{"n_layer": 12, "d_expert": 256, "router_score": "sigmoid", "extras": ["capped logits"], "init_std_qkv": 0.0322, "schedule": "cos", "steps": 9631}
Below are experts of layer 6 (counted from 0) of a mixture-of-experts language model. Rows are named router (the router's row for the expert), up (a neuron's input weights, with its number) and show model dimensions 0-79. Each number is 128 + 24 x the weight over its row's rms, rounded and kept within 0 to 255. Numbers have three digits each.
After each expert's rows: a language model's description of what the expert responds to. This comes from a sample of Wikipedia text that the model never trained on.

# expert 5
router:120128111123122141133117127121138100132097116116149133143092095140136179146093145166130102123161123119161065148182118121100112109137125123128116089113132132119157100109060060151138130077105143141105119151156144128151115125156135121105159119
up0:103165114132131104112110087124134141170135149108141150133118137096126122145104133139146117104090121123084160148121144126148169116143077146088133136104121106134110142121090145083119108143145147103184123171090108120154163154122128145105082123
It responds to: Middle and final pieces of non-English proper names, especially German, Romance and Asian ones, such as Sch-we-ikert, -ler, -burg, von, and CJK byte fragments.

# expert 30
router:144122104084152148121136133094079058146113139151112106149144123111179162137129164134086124152162134154123097138147090086113108116121163160149162111186124149120109114121109139111147117134107135114090128144159145087139114123123128113089118079
up0:127149105144144105114139115102106124100157131112083117118092100133114105137147127120164149119118118105109135159131150119128151119152102139174146154137099127156115140139121114122143113136102124101154181132085150176166122108132134122146134074
It responds to: Leading three-digit year pieces like 201, 198, 195 after in or commas, and the infinitive or preposition to.

# expert 3
router:140166157128139133154123104127140116091104120155131121143138101124159136141152154154082107159181105138161125163132133102104133111140110122124155153171114131151154113123115104110154139134110149085153156148134156149148144156127147098121128080
up0:111124138131149091107173089158116152104163120127104128103116154134081123122123148136175171131134148108113123148150125127122096153142132182151096122142187132152076089150162156102136149157125108102151170152087106116126189141165148128127103159
It responds to: Subject pronouns he, she, He; family and role nouns like son, wife, director; and thousands-separator commas in figures like 63,390.

# expert 19
router:137138111121164123132120106144114096142106152121121117126123070132130149118124164201111147145125105134146115154152093109111117096127091086109159149156115113137167130090087096127128134115105142135113109132144129134160129144167137103103154119
up0:105147130118121162100136108117144114126140112132128090151134138113170138102120111114141123140090125149138123073107113113157161129138140135102118117177119126091124099144096135130129155120131112158148096106141164122081127136123095084108164163
It responds to: Cells inside pipe-delimited tables: numbers, decimals, empty cells, pipes, and short entries like Won, Nominated, episode, Toyota.

# expert 7
router:137126111123089134159175117146125120133111100112143088168098110162151180133170142208069176147123119180139146121148125136140107104191128109093139150159129151153130137107101094119088129104140116117114111126153131128156112135110153095071185128
up0:140149123077148109100132173167111159127113095097122159130132106094153146098158139114105159119144114156111172147117139139125120074172125138149134132078127137129132122143094102104134134126131126137111124159119100124152125147140183127149131141
It responds to: Final or middle word pieces of foreign names and words, often German, Turkish or Romanian, such as İz-mir, Offiz-i-elle, Biograf-ie, gre-y.

# expert 15
router:130108087092116145130128155116102108093119096120166104152093108176139162109127156157105125147152154154125120131176147121137136131121177111147125150149093126127150136110124102102115108114129112151112124125161154138159102177136141094112156100
up0:076133079099151114128140148119133144085139130112115133099127144145120100138139128128127133084133106132117103125120143083114098151135160091100072142097105174123105152130130078113108167124101126155143094140117118117173101170183109087156139139
It responds to: Inner pieces of rare foreign or compound words, like ah in Gröndahl, at in Traumatology, plus apostrophes, list dashes and quotation marks.

# expert 14
router:150115108139146144119124176145105130120099092132162082150073088156155130118150142127067110132125136158158121162150108099100114124163149092149208157152107131156112133138098094107119156139094158115104126075146165145154118148161143127085133082
up0:112134115133128124174114121118115134121091107099143125165120112151168127182124114162188138153095111076135157151158118193147144114141144127129139103080157108088175139176094107128137095119147173105127124126123110144132117132114162128135114131
It responds to: Articles and possessive determiners starting a noun phrase after prepositions, such as "of the", "its surrender", "Kate's", "The farmhouse".

# expert 18
router:145143099140159127123162133125125119123106098088086096145129114128160152112144157170128119171129152128140098149122091132077119089159109126143139151141129146139150140113099116123154126093118143104109153140158142160149095128113141078122155120
up0:133154157101177125132086114108089167111173137158119128151154109097173098133141112125110158164080075123134138154108116143122120124112116145169124107125156158123110123079095128125180121136159103161115143128128124131087078106138138127136156143
It responds to: Cells and column headers in wiki tables for sports, elections and taxonomy, such as GF, Heat, Votes, blank cells, scores.

# expert 0
router:122114107157161143128119123117103127131091121105116098173133111165152151135140142158089132150126157162135105150141146107098100092167125109141136109148109135137141135144119123100115140116126127094136125098167187146166095177111138083107117137
up0:122122114153125152144121123121111130134124172101174135110150139153100113106178120109127141115148120126091141152158136093130125142168149122131121132105160120125120165138135180121166134113139180146162107118154127089084160129135111163103135133
It responds to: Capitalized first words of institution or event names after the, of, at, such as Royal, North, United, Pro Bowl; also of.

# expert 1
router:135129074119175164135106113145077107127098153102117111113136106143133106155099131142140124147122171145111112167174102111116095155141146107094109126125121106119157103108100147118137144075110135141130105127155173120151147182176145103114152117
up0:130078122110085118100163143143108110132155111078114165155130160150133145120101102140144131133126115144116129111135104097165177142168161143099126101128149100132098114125097104127113118125126111179125152093167158131126074146102123104114173163
It responds to: Periods after numbers or list items, en dashes, colons in track times, and vowel-led middle pieces inside words, such as cac-ti, aes-thetic.

# expert 24
router:120115154126170110140116116109122112127108114118097145121151104144167155131114133184137113134129135124131138159154068119129093111114114069147149166157110147156158095122065094141119123083056106129077124131134165134140143135137125107102150103
up0:160148154124119126100153144137130159155085098135117127135119118129084087108130144132107156154150117126121157096150097128151124115142153113122124192103159169120082114136163148123113187148127105121124128081149157134103117095098136149144102127
It responds to: Common English given names like John, James, David, plus word pieces right after a capital initial letter in foreign names, such as Vakh.

# expert 22
router:161142119127133149137130109130103095135122130151128073152112107127168147130099162156121126133157111149144102168140088138113106103134130105116134144137129119120176134108093128121162141086140135141129144155175147122155095130154132107078149126
up0:115142169132111129104122179136113084087153111164097129161094135109144157140105099117103079102091125110136145128150132134126103110146137143133112107117147115115217131133146142151111090156147109132155119145132155128160083116132114134088149138
It responds to: Capital letters or capital-led pieces beginning proper names, often surnames in lists and tables, such as K-opřiva, Sh-op, Mer-tiňák, B-ollywood.

# expert 21
router:160117132173162134150129103117082116081091121139087128136129096128140172116117146199095111151133132145132100178129130115101104081199129120130133153158147139124148132099124144121158137110105143116127141123146186130153095131139139117093132118
up0:146111133115150136136134157169146117123108122073117161126166092145087112134109145134122101129109115128136104135160154109108113113098151127113094153152175079088178131128100125104140147153092144148107154120126164095083149124110103140074122160
It responds to: First capitalized fragment of uncommon proper names, such as Cand in Candlestick, Cob in Cobra, Slav in Slavia, Kot.

# expert 17
router:166097121145138141148131129112119100124113107117165138147112104113128138128116129162077131127109121160141131147129116113094113094114135118119139115140150121150125144080103145127087142096076140150113128095148138150145122155133139111108123105
up0:184127085140096100165144145156131132169114117113138093125142166173130151124076121166151121082119154100127128131120159117140092100138110125079146148150124120170132126147165164093120131129091177141146113131149120138131155123157148147112135131
It responds to: Pipe separators between cells of data tables, plus colons, semicolons, degree signs and slashes in coordinates, stats and infobox values.

# expert 11
router:116099131157144147132123126146087102085127153162125132154141081119140117124135140133112098129150105147143098144155157109108136101127138123123139148158125114164151095085093127166138113100059125106109126163142183139140145157135131102104112072
up0:153101186117144119104120118080108146109153065146152124143162146121155135138148116129100156148150140153115152140138155112121133189139126128170146140159093133113119141084123116112101088139127116128115123139134157086142073107132125111188119124
It responds to: Line-initial list dashes, opening quotation marks, table pipes and words like "such", "including", "ISBN" that introduce an item, name or quotation.